config.toml
n_layer = 16
d_model = 256
n_experts = 16
experts_per_token = 2
d_expert = 192
d_shared_expert = 0
activation = "swiglu"
moe_layers = [1, 3, 5, 7, 9, 11, 13, 15]
router_score = "sigmoid"
normalize_top_k = true
routed_scale = 1.0
balance_loss = 0.000133
balance_bias = true
init_std_router = 0.0166
lr_router = 0.00037
vocab_size = 21690
norm = "rmsnorm"
norm_eps = 1e-05
tie_embeddings = true
optimizer = "muon"
lr = 0.0121
beta1 = 0.9
batch_tokens = [32768, 65536, 131072, 262144]
seq_len = 512
train_tokens = 275500000
steps = 7195
dataset = "wikipedia_en"
Below are experts of layer 9 (counted from 0) of a mixture-of-experts language model. Rows are named router (the router's row for the expert) and show model dimensions 192-255. Each number is 200 + 20 x the weight over its row's rms, rounded and kept within 0 to 999.
Before each expert's rows: "mostly gets" lists some tokens that are sent to it at least half of the time; "comes after" lists some tokens at least twice as common just before its tokens as in all text. This comes from a sample of Wikipedia text that the model never trained on. Tokens count by the router's weight.

# expert 3
mostly gets: " film", " album", "ation", " station", " area", " Cup"
comes after: " the", " a", " The", " his", "'s", "The"
router,200,175,184,178,186,168,187,182,190,163,204,171,159,199,181,201,185,206,198,217,187,197,211,151,219,218,183,198,172,198,210,197,187,181,227,174,208,173,185,192,220,207,203,177,220,220,194,198,220,213,173,178,210,235,170,181,194,210,194,198,200,201,164,202

# expert 11
mostly gets: "\n", " |", "-", ";", "\";", "ate."
comes after: "\n", " ", " 0", " 1", ")", " =="
router,190,190,188,176,201,179,182,168,223,182,206,212,182,204,168,214,178,211,215,234,165,186,224,191,201,252,196,182,206,206,209,235,152,168,209,190,225,224,161,176,214,206,207,197,177,156,217,189,213,228,178,212,229,217,197,172,205,201,194,199,192,197,171,200

# expert 8
mostly gets: "|", " April", " July", " October", " November", " February"
comes after: "\n", "-", "|", "\n ", " In", ":"
router,207,169,204,173,190,190,190,177,174,173,222,179,160,188,190,213,197,202,207,167,197,191,159,175,190,184,195,213,212,235,183,197,185,173,228,204,202,215,180,204,187,212,171,173,217,194,206,173,184,228,172,199,226,221,218,182,206,187,177,181,162,249,233,205

# expert 10
mostly gets: " National", " States", " state", " U.S.", " British", " Indian"
comes after: " the", " of", " in", " a", " and", " United"
router,215,171,195,195,195,193,171,187,189,146,190,169,140,205,218,200,180,217,219,223,187,178,192,185,207,190,163,196,161,205,206,237,197,201,207,177,191,206,167,180,196,205,172,193,183,186,193,198,190,225,138,205,211,247,179,199,194,221,210,211,203,168,213,179

# expert 15
mostly gets: " John", " El", " William", " St.", " San", " Michael"
comes after: " |", "-", "|", " by", ":", ";"
router,183,175,209,195,186,185,195,174,170,175,221,186,142,167,199,186,173,190,199,205,164,195,164,175,204,199,223,186,218,224,183,223,183,190,223,192,175,197,203,186,182,203,193,202,201,215,201,216,208,211,144,200,203,226,180,170,186,250,191,193,200,215,217,165

# expert 9
mostly gets: " his", "The", " its", " her", " their", " other"
comes after: "\n", " the", " of", ".", " with", " for"
router,186,175,196,180,198,225,193,200,189,159,203,177,206,198,211,217,182,203,191,168,177,185,184,161,181,190,152,208,166,203,170,196,182,183,209,193,195,200,190,172,213,212,195,173,201,181,214,193,199,213,159,187,197,208,215,190,191,178,215,190,202,202,210,173

# expert 0
mostly gets: " the", " a", " The", " an", " his", "The"
comes after: " of", " in", " the", " at", " for", " to"
router,205,187,187,165,228,225,176,174,195,163,222,205,166,181,202,204,172,206,196,181,151,191,188,191,216,211,176,209,190,201,235,200,162,158,218,161,238,192,169,203,210,221,190,186,205,182,200,180,223,222,155,148,206,230,191,191,202,202,223,200,186,169,193,175

# expert 7
mostly gets: " \"", " made", " used", " released", " became", " (born"
comes after: " was", " to", " is", " and", " were", " be"
router,203,167,166,174,217,210,191,162,173,143,195,230,169,169,194,194,179,207,209,201,183,221,206,204,202,197,185,225,176,204,217,201,181,177,210,181,200,200,179,175,226,197,184,206,188,207,208,203,226,217,175,193,200,230,216,204,194,200,210,185,194,177,174,216

# expert 4
mostly gets: " 0", " 1", " 2", " 4", " 5", " 3"
comes after: " |", " a", "|", ":", " /", " 5"
router,195,161,201,168,169,191,161,192,178,159,229,201,177,200,206,239,178,192,169,189,186,224,196,193,203,193,173,203,220,217,234,215,169,204,249,214,217,217,158,185,194,181,175,207,225,218,207,221,205,201,177,182,198,219,187,171,178,206,172,192,209,186,196,180